From a checkpoint of a small mixture-of-experts model trained on Wikipedia.
Size: 11 layers, width 192, vocabulary 8192, 75.3M parameters.
Training: a variant of Adam for the experts, 342M tokens, 10447 steps.
Below are experts of layer 5 (counted from 0) of a mixture-of-experts language model. Rows are named router (the router's row for the expert), gate (a neuron's input weights, with its number), up (a neuron's input weights, with its number), down (a neuron's output weights, with its number) and show model dimensions 0-191. Each number is 128 + 32 x the weight over its row's rms, rounded and kept within 0 to 255.
Before each expert's rows: a language model's description of what the expert responds to; "mostly gets" lists some tokens that are sent to it at least half of the time. This comes from a sample of Wikipedia text that the model never trained on.

# expert 23
Description: Table and heading markup. Equals signs opening section headings and pipes starting table rows, especially election tables with Candidate, Party, Republican, Liberal headers.
mostly gets: " Candidate", " Liberal", " Republican", " Conservative", " Democratic", "Member"
router [118 151  98 147 122 160 118 159 121 163 186 185 170 100  80 174 121  78 145  40 156 112 116 132 164  82  95 138 138  89  73 111 159  58  73 127  72 176 172 163 173  93  93 100 101 144 108 141 139 168 135  88  80 129 153  96 144  58 156  69  56 218 124 103 133  99 136 102 154 114 112 136 151 117 128 101 128 127 173  74  78 141 136 127 166 115 130 152 107 120 159 123 111 121 167 122 143  83 136 176 116 208 123 113 128 117 116 136 113 140 128 114 123 152 139 134  96  70 171 111 133 173 119 185 136 185 128  83 126 140 128 144  83 126 140 105  95  95 145  97 123 160 138 119  91 145 108 134 110 148 161 134 115 192 201 133 121 166 109 116 122 113  67 127 104 140 174 137 154 119 149  96  88 108  53 147 106 165 131 126  88 124 166 141  86 187 140 101 146  86 126 141]
gate0 [188 132 105 132 131 131 113 140  72 120 114 173 189 164 167 179 160 134  63  88 135  80  90  75 146 115  91 114  89 178 176  89 156  67 137 107 165 186 101 119 122  89 178 135 106 180  92 184 183 137 117 107 137 132 149 128 120 134 133 106 127 134  90 182 125 127 125 117 139  63  90 147  71 119 115 107 114 150 135 127 148  99 207 122  99 100 157  76 188 116 153 149 132 198 119 115 120  58 127 112 104 124 124 113 144 117 178  66  69 191 129 135 108 165 152 109 138  66 136 103 154 132 191 103 137 122 167 125  80 147 116 126  85 172 154  83 154 146 153 104 120 125 136  84 146 131 144 135 146 123 132 120  91 156 116 164 135 128 125 108 134  99 115 132 143 157 156  65 157 157 151 178 142  89 118 189 137 121 186 161 120 222 152 121 116 102 167 104  99 135 138 154]
up0 [144  94 152 165 119 122 125 105  65 151 112 187 179 172 106 163 135 111 161  96 122 115 105 127 192 109  81  92 105 143  99 143 158 113 176  98 143 154 173 133 115  83 159 108 137 122 104 127 111 148 134 132 140 143 102  96 111  95 104  64 129 121 126 146 121 154 114  96 165 109 138 100 110 154 127 152 102 156 131 103 143  81 198 148 118 123 195  80 121 131 163 145  99 122 126 134 108  66 164 139 101 135 107 121 196 161 193  71 134 111 103 103 126 158 115 132  78 129 188 170 123 234 186  99 162 104 201 111  75  67 114 153 108 131 132 142 134 160 197 113 100 147 177 112 128  80 110 122 101 105  94 100 174 172 156 149 124 158 122 126 174  72 110  80 138 194 113 124  81 106 127 113 145  93  85 193 124 120 168 127  88 150 129 101 138 128 195  79 107 131 121  94]
down0 [119  65 140 116 187 161 164 150 149 165 123 140 114 126 173 117 159 118 129 183 102  80 176 155 125 118 134 103 195 138 130  98 105 147  92  67  84  96 189 146 109 175 138 118  82 193 144 162 123  95 140  71 154 168 156 190 153 100 117 188  98 145  79 121 105 217 145  82 149 149 175 157 138 152 144 134 140 151 129  86  99  55 120 100 152 111 169 119 150 142 151 112  97 144 137 125 109 180 165 130 127 117 126 177 112 142  65 175 117 104 154 132 123 164 146  92 111 155  93 113 100 119 129 173 111 114 169 132  90 138  69 105 107 139 106 155 113  99 156 158 158 121 118 193 140 112  76 167 140 114 109 169 127 109 139 122 177 100 110 162 115  86 103 168 157 165 186 196 159 119 105 175 130 163 112  80 143 128 111 103 135 119 156  72 188 136 180  78 144 155 155 121]

# expert 42
Description: Foreign name middles, parentheses. Inner pieces of foreign names such as ona in Amazonas, ip in Leipzig, plus closing parentheses and verbs like put, keep.
mostly gets: "ona", " put", "ip", "fo", " keep", " becoming"
router [151  86 157  83 120 105 162 157 204 144 126 125 157 121 120 138 138 129 173 113 127 149  88 102  83 178 134 156 160 118 167 144 141 103 161  79 195 110 128 159 140 153 138  90 163 100 112 133  81 157 111 101  85 126 106 140 145 139 155  87 135  38 133 131 158 124 122 113 156 125 108 118 155 190 104 140  86 171 148 168 149 134  96 130  88 144  92 141  66 137 116 163 203 109  88 142  91 139 113 156  92 114  79  91 131 143  80  85 105 124  97 128 100 161 118 101 117 126 105 153 125  99 163 171  74  74 136  93 130 132 138 144 161 123  83 106  83  85 159 133  94 137 103  78 145  76 143 135 103 101  92 103 157  99 125  95 136 163 115 141 172 176 136 127 108 145 176 150  98 193 143 166 146  81 169  87 104 149 160 182 105 135 133  44  43 107  97 168 189 166 179  93]
gate0 [113  43 195  90 130  95 115 122  86 157  83 150 108 162 124 117 228 194 116 114 150 118 141 100 122 148  78 110 140 161 113 141 105 150 143 142 107 132  68 133 182 117 149 158  89 123 129 116  65 136 152 129 112 139 163 138  88 117  97 105 179 128 136  83 154 146  93 139  96 142 146 150 101 133  91 111 120 174 128 152  93 132 109  96 157 115 221 163  83 120 106 159  82 162 151 177  95 108 206  85 184 104 159  71 182 166  80 148 119 129 126  82 203 163 130 201 124 107 128 115 160 133 166 119  99 105 125 160 109  97 156 167 119 118 120 107 112 115 182 172 128 119 133 168 123 202 149 112 114 134 166 100 116 146 178 132 125 127 171 156 159  90 155 134 184 119  93 151 128 142 113 180 101 135 170 147 149 141 152 144 109 143 197 112 128 123 123 151 122 154  75 141]
up0 [113 211 120 138 128 194 120 168 177  35 183 129 146 120 147 132  84  87 120  79  99  80 144 157 148  91 172 142  64 110 178  94 185  98 113 105 189 100 164 159 118  97  96  87 174 110  93 180 137 126 139 107 127 117 122 115 142 118 141 135 114 151 118  91 106  74 141  80 159 137 139 124 144 107 167 148 141  58  95  79 159  85 156 147 117 110  52 102 161 140  83 133 158 124  92  51 101 149 108 171  81 142 120 151  97  81 172 139 121 188 141 146  73 102 133  69 146 114 150 118 151 139 131 100 136 140 130  78 142 162  77 120 118 120 179 102 114 155 136 142 128 100 164 104 127 130 120 126 164  96  94 138 103  86 104 141 119 125 128 106 133 207 158 183 137 125 110  92 144 141 118 105 175 169 139 109 108  96 114  88 127 132 104 162 161 129 152 154  94 115 210 121]
down0 [140 177 105 145 193 151 159 147 106 148 151 106 164 140 142 148 123 141  96  95 152 162 154 138 165 122 155 111  81  95 119 122 110  55 155  90 140 140 148 140  88 115 137  72 129  63  87 157 149 112 157 176 113  95 132  95 130 154 132 135 120 197 132 151 147 101 119 137 154 110 171 192 164 181 160 161 171 109 152  34 161 120 112 173  96 115  71 134 101 146  69 163 180 140 111  95 158 155  34 140 167 142 148 113  89 147 184 127 117 113 117 120  61 141 174  97 124 101 157  98 150 155 126 140 113 123 117 137 118 142 158 147 107 122 144 153 133 109  99 117  90 174  90 160 143 114 108 134  77 111 110 179 151 122 138 116  97  96  79  55 129 199  90 118 157 122 119 108 152  94 144  69 140  95 113  77 175 147 102  76 166 145 116 193 144  92 133 189 120 155 144  81]

# expert 49
Description: Section heading equals signs. Repeated "=" characters in subsection headings like ===Matches===, plus table pipes and occasional sentence-opening words like During or Some.
mostly gets: "ose", " Les", " People", "Some", "During", " Turnout"
router [159  98 124  77  95 139 129 147 193  94 151 133 156 161 142 131  88 158 164 101 129 106 151  89 116 107 132  73 128 117 111  79 157 167 170 126 106  80 173 128 145 149 111 152  90 160 183 104 102 116 118 107 115 197 107 141 136 101 161  68 133 133 116 145 124 157  91 104 119 128  76 102 126 118 144 109 101 154 159 124 134 110 161 157 119 192 174 122 149  82 153 177  69 159 146 152 102 118 167 120 106 138 150 112 119 156 139 119 186 124  89  75 117 122 119 133 132 179 102 113 168 162 208 171  56 130 178 107  80 129  87 143 105 102  42 117 130 137 141  63 137  83 150 127 161  97 126 101  98 137 184 151 104 133 111 127 134 233 119 146 118 159 112 137  95 194 126 148 119 128 104  84 104 147 132  90 144 107 185 116 127 134 127 116 183 163 230 117 117  70 105 130]
gate0 [106 152  64 170 157 122 126 156 177 128  82 157 127 113 120  78 160 158 131 103 207 114 118 122 138 165 137  80 104 163 171 176 136  95 100 131 154 103 162 142  98 178 100 125 121 133  89 143 119 130 130 138 162 124 103 117 146 126 113  93 146 167 162 181 126 134 104 172  91 128  74 115 162 157 141 161  96 128 154 127 130  90 137 166 108 125 109 115  83 122 108 102 119 106 113 119  61 175 107  78 122 135 111 111 132  97 104 178 172 123 148 100  80 184 103  58 154 145 145  96 110 168 137 184 105 172 119 156 111 100  88 128  85 149 140 204  73 136 128  96  40 140 102 123 137 141 164 130 140  90 141 143 153 122 149 222 169 122  87  78 111 157 134 170 113 113 121 116 144 145 175 100 156 190 103  61 210  92 131 171 185 135 125 138 161  92 129 144  99 141 187 166]
up0 [132 126 128  77  98 155 162 138 127  99 115 140 168 123  89 129 134 134 154 208 201 127 134  85  62 115 190 137  85  68 134 179 126 138 150  67 172  80 132 205 179 111 113  71 130 125 157 103 142 125 171 130 133  71 149 153 154 145 119 112 100  99  93 142  99 138  99  94 125 128 157 170 132 114  95 107 139 127 149  75 125  85  95 112  79 127 151 163 178  98 169 142 143 113 142 149 102 126 129 167 187 140 153 133 166 112 109  94  86 151 125 117 115 101  86 169 179 148  78 125  96  76 144 151 101 172  66 173 139 124 113 204 172 116 144 116  87 151 155 109 163 177 109 130 125 189 121 152 156 108 160 154 155 152 154 183 139 129 136 151 116 139 105 121 115 146 150  69 136  78 159  86 165 159 108  84 177 137 149 142  92  59  76 167 146  94 142  71 126 128 159 137]
down0 [158  73 117  75  52 123 133 148 100 163  83  95  84 101 183 137 114 112 147 192 171 107 123 131 104 137  75 122 125 126 181 115 101 173 157 119 151 115 107  79  94 138 144  99 164 137 102 110 101 116 112 210 179 181 156 115  77 150 137  93 159 154 134  93  93 110  76 131 110 119 140 178 124  83 127 134 114 132 110 142 160 135 102 129 131 129  92 120  99  99 109  82  86 108 121 117  89 129  98 168 205  88 109 165 117  85 195 109 113 114  91  61 115 114 179 140  99  72 161 149 120 135  88 105 167 101 133 181  90 200 113 139 177 138 143 131 106 109 119 138 170 169 147 165  76 171 104 134 162 126 122  62 122 139 136 101 110 114 144 104 180 194 142 142 182 128 135 173 169 142  81 108 139 101 106 140 183 150 152 131 117 181  58 107  84 124 152 104 135 148 119 119]

# expert 0
Description: Romance/foreign name endings. Word-final pieces of French, Latin and other foreign names and taxa, such as é in Alizé, ère, de in Ermengarde de.
mostly gets: " pred", "ée", "ère", "ón", " de", " Prix"
router [154 101 155  55 144 143  90 104 121  74 132 145  57 163 138 158 139 125 144 168 146 164 126 136 103 176 137 145 209 127  85  89 139 134 124  76 156 204  90 147 128 112 115 138 126 165 118 168 195 121 146 109 149 157 119  96  76 120 154 107 137 168  80 148 139 104 133  97 124 108 176 116 120  65  95 118 148 171 154 133 147 125 102 157  81 164  68 107 102 134 104 140 105 112 147 158 147  91 106 160 118 154 153 122 130 147 130  92 108 128 188 157  55  75 143  69  95  81 171 141  91 127 122 160 121  76 179 174  72 160 190 129 107 149 170 164 116 168 100 125 110 168 118 172 110 140 146 149 164 130 134 102  87 140 172 114 122 156  97 151  95 212 110  74 105 164 134 120  87 161 149 114 167 109 188  79 145 103 114  96 139 137 108 160  65 146 122 163 106 107  98 162]
gate0 [155 132 129  93 139  96 120 157  92 121 105 165 139  85 209  78 142  63 136  98 162 125 117 125  60 155 124  99 126 102 143 119 131 104 118 115 158 116  90 101 183  79  93 112 180 211 118 150 155  95 186 169 135 161 112 129 107 114 128  99 108  85 119 137 161 138 118 113 154 143  97 122 119 100  89  94 162 167 138  97 130 100  96 125 123  96 117 112  63  86 104 207 162 130 127 147 137 105 194 126 158 128 155 154  96 120 115 125  81 136 150  92 145 108 129 162 100 161  62 119 180 121 211 149 126 142 135 163 110 105 164 140 143  99 145 146  90 133  67 124 102  79 126 162 120 178  66 122 109 116 104 116  89 147 135  91 188 158 129 199 106 148 123 134 201 138 177 159  82 155 117 148 162  75 155 110 211 118 129  98 164 179 135 140 136 121  68 149 107 105 110  86]
up0 [ 39 125 151 136 188  87 114 172 166 103  87 114 102  97 118  94 131 101 129  78 103 145 172 131 107 105 140 112 134 156 171 139 122 111 128 147 160 124 138 166 122 132 115 173 116 117 198 164  84 128  83 142 157 149  94 114  96 100 137 114  75 136 136 152 138 129 122 107 111 146  68  77 171 107 116 115  93 167  97 138 136  94 173 176  89 153 103 110 116 128 167 126 155 162 143  97 154 129 130 169 164  72 170 135 125 132  70 125  92 143  79  62 165  82 163  65 147 122 142 126 185 129 116  89 132 113 133 107 157 154 160 141 116  98 192 139 170 154 172 136 146  87 102 155 125 161 138 142 146  69 109 105 115  85  85 135 141 150 163 111  90 146 111 151 162 122  91 134  93 151 148 176 195 119 147  86 149 111 120 131  93 133 147 234  53  95  93 213 148  81 149 109]
down0 [145 138 159 135  79 108 150  69 169 132 110 160 180  81 169 115 167  38 113 157 112  91  92 126 134 122 171 177 115 153 160 125 114 168 134 118 114  79 129 132 121 128 127  76  53 110 102  57 162 148  74 143 148  89 143 179 117 106 131 132  92 137 142 115 147 103 132 164 139 121 120 133  74 150 141 145 157 111  97 142  81 147 130 119 162 127 115 121 156 184 119 115 133 153 148  89 116 131 181  94 143 146 169 153 190 135 174 112 172 103 189 137 161 183  78 156 174 145 181 100 165  69 141 168 107 180  85 151 118 144  64 206 137  83 137 177 115  98 141 109  97 158 148 137 104 133  99 108 133 122 162 164 157 144 142 138 157 118  77 108 124  76  84  73 125  94 147 117 149  69 109 125 136 178 147  78 142 170 127 118 111 164 131 121 192 102 136 148  81  89  84 150]

# expert 31
Description: Indefinite articles and table cells. The articles "a" and "an" before nouns, relative "which"/"whom", and Yes/No cells or line breaks in tables.
mostly gets: " Yes", " whom", " assistant", "which", " an", " a"
router [103  87 153 108  77 112 161 212  64  99 180 143 141 123 168  98 138 122 126 141 149 158 118  91 132 102 154 118 160  98 126 145 151 113 208 102 131 114 135 105 181 172 108  75 143 132  98 133 109 114  80 101 132 191  58 143 142 127 159  54 115 104 125 152 127 115 111 153 131 103  78 124 134 141 128 122 123 117 157 119 115 150 117 124 148  89 141 109 177 115 139 109 189 156 132 111 215 123 106 137 138  64 107 101 135 127 151 117 124 167 126 107 168  74 117 144 149 134 144 146 135 110 144 157 156 153 111 171 132 128 151 170  69  95 156 139 133  93  99  78 176 100 120 121 125 120 130 146  84  90 193  71 156  62 135 147 123  96 115 144  93  88  27 163  56 158 139 130 132  73 141 154 118 142 163 125 145 143 152  91 110 126  65 193  83 118 109 109 183 150 184  78]
gate0 [127 126 117 161 174 109 107 103  99 161 128 143 124 138 122 125 150  67 106 163 128 121 132 149 144 117 152 226 111 126  90  96 177 134  74 155 118 120 126 154  80 142 110 179  97 159  97 112 150 170 110 206 130 157 129  99  95 149 124 102 100 147 127 152 148 139 102 124 148 100 131 139 171 133 154 221  53 150 129 118 114 104 100 114 136 120 102 154 137 114  99 193 104 164 134 170 153  60 185 107  94 126 147 127 131 119 171 165 108 113 118 123 155 142 226 114  67 120  75 175 148 109 107  90 164 137 162 176 151 181 152  74 130 137 128 132 143 129 157 163  96 146 139 103 186 152 102  77 170 127 178 140  96 168  95 109 151  82  84 127 205 104 141 155 129 118 136 149 133 154  85  82  87 135 161 142  58 120 136 174 147  92 179 112 155  79 140 179 125 149 163 129]
up0 [120 108 125 139 111  80 114 129 177  91 119 164 110 153 153 149 114  95 150 171 154 115 196 128 128 154 134  78 188 130 115 113 175 158 141 170 154 178 169 145 154 123 124 123 128 166 162 142 142 159  83  95 168 177 114 117 109 166 125 109 133 104 156 157 104 161  91 169 130 113 136 138 100 170 123  72  57 179 179  93 134 148 157 125 167 149 125 186 129 114  83 150 174 105 107 183 176 104 156 169 158 137  66 165 122 138  86 155 100 170 145 122  88 116 149  73 158 116 141 151 115 154 104 109 180 148 138 144 157 125 130 107 144 110 121 111 145 117 129 138 102 115 111 158  78 102 130 135 157 108 207 152 148 111 103 147 119 186  77 144 105  84 121 182  30 158 168  92 205 130 131  60 136 132 162 123  40 158 113 141  81 106 158 108 103  65 133 153 162 150 162 123]
down0 [170 158  68  95  57 183 149  70  94 155 170 176 160 135 140 107 161 123 139 104 122 154  92 125 139  89 102  85  48 123 143 147 140 107 123 170  82 130  78 180 121 189 148  84 161 166 137 112 130  87 152 148 136 143 163 199 131 123 105 163 103 185 104 213 128  78 171 113 139 117 105 164 122 125  63 160 176 140 147 100 136 115  91 118 117 158 131  59  88 130 126 151 183 101 124 140 110 141 114 104 130 155 156 103 129 112 130 107  74 121  31 183 141  61 157 130  90 141 137 143  97 132 126 102  67 140 152 156 147 157 159 169 126 151 128 122 121 118 127 144 142 111  89 121 118 126 105 115 114  98 135 123  88 158  99 166 125 156 155 100 130 146 144 123 134 149 179 151 132 153 128  65 132 109  90 119 169 105 149  77  88 175  84 181 117  64 131 168 127  84 169 148]

# expert 34
Description: Forms of be. Copula and auxiliary verbs was, is, were, be, been, being, became, plus adverbs like also, often, and -ly endings.
mostly gets: " became", " being", " be", " was", " been", " often"
router [220 111 143 103 174 127 160 101  72 130 164 122 101  92 139  92 165 135 114 129  96 170  85  84  97 112 149 111 107 128 138 102 112 145 196 115 125 145 154 147 125 106  93 134 157 139 195 169 146 187 114 123 108  56 111 104  97  89 113  86 107 100 146 166  86  95 187 153 114 163 110 105 135 148 139 193 137 103 165 124 150 136 111 126  79 137 122 134  93 146 190 225 176 119 163 196 135 107  60 123 122 185 165 118 103 113 230 129 160 114  82 172  88 154 119 119 114 117  90 114 141 117 120 137 144 131 104 132 201 135 148 113 143 150 146  64 124  89 162  97 142 100 108 121 157 151 139 132 116 115 118 156 121 166  88 134 109  99 170 139 132  83 136 145 142  88 112  93 116 101 121 128 111 152 134  89 188 105  96  98 165 172 110 141 106  76 134 102 154 153  67 179]
gate0 [113  89 163 113  97 126  86 206  85 138 114  66  96 197 146 147 101 112 194 180 203  87 130 147 146 161 110 177 136 116 140 143 118 156 149 186 116 167 151 127 140 142 146 129 110 112 119 124 194 177 147 114 141 203 139 107 172 113  96 139  95 143  71 152 137 140 109 173  97 165 162 175 139 118 164  86 123 173 122 101 132 148 128 121 141 142 147 172 173 170 121 123 147  96 117 124 129 114 134 164 128 124 126 163  88 167  88 106 115 122 163  59 191 121 103  86 162 125 188 120 160  99  85 157 102 105 140 147 121 100  94 175 118  96 115 125 156 165 132 159 100 169 154  74 151 162  64 133 187  88 111  92 125 145 111  79 109 138 145  61 178 107  81 136  87 136 163 135 110  93 173 104 102 120 104 115 137 172 102 127  78  71 163  59 132 109 138 112 108 103 118 160]
up0 [135 108 121 149  77 100  87  46 143 118 137  57 151 123 102 182 179  94 121 130 154 115 138 124 169  78 126 131 167 108 145 125 190 116 134  82 123 104  89 149 128 153 214 150  66 117 115  85 152 133 151 139 176 134  84 111 131 138 141 141 179 155 161 106 118 128 126 134 102 124 162  46 146 107 127 145 149 122 139 136  85 147 173 128 153 211 142 108 131 113  97  99 145 144  92  39 169 188 177 116 165 120 139 146 117 198 110 129 111  93 141  73 120  88 104 143 177 125 146 134 147 223 170 111 136 169 135 135 142 128 171 108  88 108 120 180 118  33 100 131 106 130 155 113 135  98 148 140 129 167 139  90 115 131 163 156 169 131 136 127 137 139 135 122 145 137 196 147 147 124 188 149 106 137 157 182 155 140 158  66 155 119 138 147 173 171 122 152 122 160 173 130]
down0 [ 79  87 201 109 128 159  95 122 111 173 126 148 143 136 132 166  71 157 144 165 129 162 113 108  84  90 101 101 125 113 110 178 114 140 207 203 153 141 135 162 141 166 121  97  87  73 124 115 174  89 118  91 158 119 136  94 119 144 158 106 160  81 134 164 140 132 165 124 105 150 171 194 152 195 145  66  73 122 101 125 148 144 215 126 133 160 148 168 106 119 124 152 124 121  93 160  82 155 138 101 118  75  91 142 136 173  72  86 123 113 197 143  86  93  97 113 113 129  94 107 179 126 108 112 137 140 140 101  74 161 131 173 100 125 168 166 122 126 120 128  84 122 128 132 129  73 132 160 134 105 124  93 129 163 148 109  88 111 117  64 140  97  92 114 116 107  87 117  12 140 105 144 155 123 125 163  88 109 135 139 134  69 117 164 143 163 149 108 161  92 188 131]

# expert 50
Description: Line breaks in lists. Line breaks ending items of bulleted lists, infoboxes and table rows, such as discographies, taxonomy entries and film lists, plus sentence-initial It, then.
mostly gets: "\n", " neighbour", " then", "\n ", "It", " newly"
router [129  78 174 119 138 144 163 130  84  98 103 138 106 158 153  95 121 152 188 174 185 126  97 115 156 153 136  64 117 119  91 106 142 145 134 126 136  61 110  65 149 161 161 111 145 182 123 118 129  85 125 144 139 117 141 188 126 135 143 114 168  65 146 128 110 109 141 163  75 112 160  99 118 115 157  99 142 189 127 182  59 180  89  94  96 123 139  74 167 147 137 138 184 115 171 123 123  99  78 118 172 106 124  96 141 112 165 131 146 182 125 173 114  60 158 144 155 191 122 171 160 153 176  83 173  92 107  87 163 114 111 152 122  61 145 126 119 113 170 148 116  88 146 102 132 122 195 151 119 110 122 140 110  54 132 109 140 108  95  80  92  70 124 167 167 105  85 118 157  71 131 155 118 118  94  94 118  59 136 188 162 126 147 150 150  69 138 128 101 159 131 131]
gate1 [110 181 192 165 128 117 154  80 125  99 128 152 156 135 183 192 162 169 151 124 121 126 188 113 164 137 120 108 114  92 144 143 135 136 140 167  99 124 129 166 101 129  67 126 128 131 134 155  66 159 143 102 137 101 138 136 163 178  79 125 145 109 127 149 147  99 111 133  68  73 143 156 141  70  65 130 130 146  64 102 112 125 105 151  90 152 129 184 169 137 146 159 107 191 103 116  99 119 115 105 139 112 114 120  92 101  98  92 161 128  76 116 124 109 174 125 128 152 197 110 158 123 154 115 170 150  69 103 113 115 128 166 109  93 171 113 146  92 176 137 186 103 194 149 118 120 198 157 143 133 125 182 150 185 157 110 147  73 119  99 141 192 117 133 110 143  50 140 144 158 203 183 195 164 162  90 150 121 140 115 106  98 154 153 103 186 133 158 138 139  78 104]
up1 [129  53  87 155 102 126 101 117 133 178 159 127 103 111 111  91 112 108  72 162 121 179  74 116  97 159  89 135 125 150 118 152 167 154 174 106 140 137 173 188 121 119 244  60 105 105 111 119 215  87 155 146  96 202 142 138 110 100 151 122 105 157 141  63 119 137 140 109 168 120 111 131 108 147 136 150 145 131 146 135 151 112 158 119 166  93 136  64 112 139 133 104 174 109 120 134 157 174 125 176 142  84 131 117 160 165 162 159 136 125 190  99 141 103 104 129 103 164  48 134 119 121 106 131  98 127 201 163 135 112  82 100 102 132  95  84 103 143  88 135 109 147 112 129 158 125 111  86 114 128  82  65 135 118 105  94 139 135 115 115 114 101 129 134 161  95 148 136  52  99  66 115 125  98  26 110 149 113 144 132 182 170  93 113 115  95 112 136  90 111 165 134]
down1 [104 135 107 126  76 128 103 150 149 123 137 119 120 129 139 112 147 168  89  38 183 153 174 103 113 117 124 166 132  66 140 131 107 134 165 166 136 149 163 142 167 108 102 106  94 124  80  94 157 102 198 191 113 138 138 170  83 163 136 119 132 153 136 161 153  70  64 143  80  81 120  96 193  85 128 106 167 101 129 109 178 177 168  67  74 147 133 148 144  96 105  99 158 102  83 160 113 104  81 147 112 151 138  73 139 120 164 103 109 128 118  98  67 121 146 176 173 120 101 103 135 169 107 190 145 130 133 119 137  71 147 141 133 126 138 165 127 133 165 134 145 155 171 110 194 172 104 190 127 113 148  70 162 135 139 106 162 213 149 130  74 164 134 110 200 149 128 157 156 115 126 106 138 167 189 133 185 130 175 127  98 152  97 117 129 111 108  97 133 135 164 106]

# expert 41
Description: Adverbs and auxiliaries. Function words inside verb phrases, such as at, not, would, still, never, originally, -ly endings, and the t of can't or couldn't.
mostly gets: " still", " would", " never", " originally", " at", " initially"
router [164 164 153 115 156 114 169 130 154 109 167 161 168 107 128 109 118 148 133 134 112 143  20 108  86 175 181  86 192 132 140 102 161 134 155 160  74 184 171 183 144 145  99 160 184 117 135 109 182 130  97 203  82 133 184 111 116 117 148 195  85 123 154 109 121 146 141 170 206 197 145 119 121 129 122 132 100 142 152 132 170 104  87 211 151 114  95 140 104 146 162 181 126 103 115 157  98 100 122 106 160 189 143 122 137 110 166  92 100 150 156 101  94 158 110 136 101 119 115 105  90 136  90 123  94 147 131 104 100  48 145 142 105 151 168 143 126 160 116 164 119 119  86 114 165 127 142 105 135 118  79 112 118 170  94 115  94 128  86 177 139  81  92  96 114  95 177  91 148 106 174 147 123 138 135  49 153 120 164 120 116 156 109  87  97 114 102 139 147 131 107 181]
gate0 [155 192  73 129  88 130 182  86 153 136  90 163  98 120 153  69  65 107 122  81 177 145 107 130 121 103 147 132 120 146  89 115 142 107  66 138  64 136 114 108  77 138 160 166  99 105 168 118 139  79  96 109 140 123  64 142 127 170  84  81 142 119 218 124 126 135 186 165 128  80 117 120 119 177  96 187  96  94 146 174  72 146 132 125 105 143 158 158 172 139 171 124 116 103 108  82  67 122 110 160 163 160 114 182  85 181 151 162 140 100  61 145 129 172  77  88 170 111 134 159 105 108 119 144 153 187 158  84 162 139 118 130 164 125 175 144 146  81 138 122  88 145 146 128 129 131 104 151  62 138 143 116 134 136 141 166 106 127 129 137  92  91 121 111 114 131 108 159 194 137 154 104 163 135 119 157  90  98 167  79 104 104  98 127 169 160 166 113 141  66 139  90]
up0 [168 167 124 128 108 157 127 115 106 125  92 172 164 144  74 137 172 164 166 198  91  98 158  96 119 151 104 125 146 103 191 158 135  76 118  97  99 129 109 128 115  92 129  89  90 119  91  86  80 118 106 100 151  83  89 128 156 132 132 141 194  71 160  75 177 149 132 101 118 144  95 104 118  92 112 118 137  65 156 170 109  60 109 137 167 170 129  90 104 146 120 120 122 127 116 139 168 150 167 164 100 101  75 122 188 112  73 146 164  90 161  84 119 174  94 108 139 139 183 107 196 154 200  79 122 124 122  97 142 123  69 138 103 145 112 123 114 117 117 169 136 105 149  62 138 148 163 104  58 102 109 131 109 177 132 163 143 140 104 101 125  99 145 174 148  92 129  57 204 100 100 151 174 141 156 140  85 123 116 130 111 109 149  87 127 163 119 152 197  80 136 126]
down0 [110 128  34 147 124 129 142 106 134 152  94  97 143 159  78  84  66 181 169  98 126 152  89 127  83 139 148 139 144 114 123 121 136  98  81 109 140 138  85 160 104  74 100  80  86 129 137  77 114 126 150 127 155 109 119 179 115  81 149 136 193 116 142  71  74  96 114 132  74  98 129 121  54  87  84 133 135  93 166 164  84 150 163 148 100 127 191 139 147 134 156 120  54 143 150 144  94 135 152  88 130  93 152 157 100 110 168 124  99 201  61  80 162 137 146 155 101 126 156 168 131 126 137 197 137 120 151 133 139  97 144 136 109  99 140  55 114 113 144 132 158 144 140  50 107  61 108 111 141 175 106  94 177 137 127  57 115 159 154 123  92 128 142 127 146 114 136  99 115 140 157 135 131 146  45 110 136 144 137 106 125 173 162 108 125  62  81 147 159 119 148 155]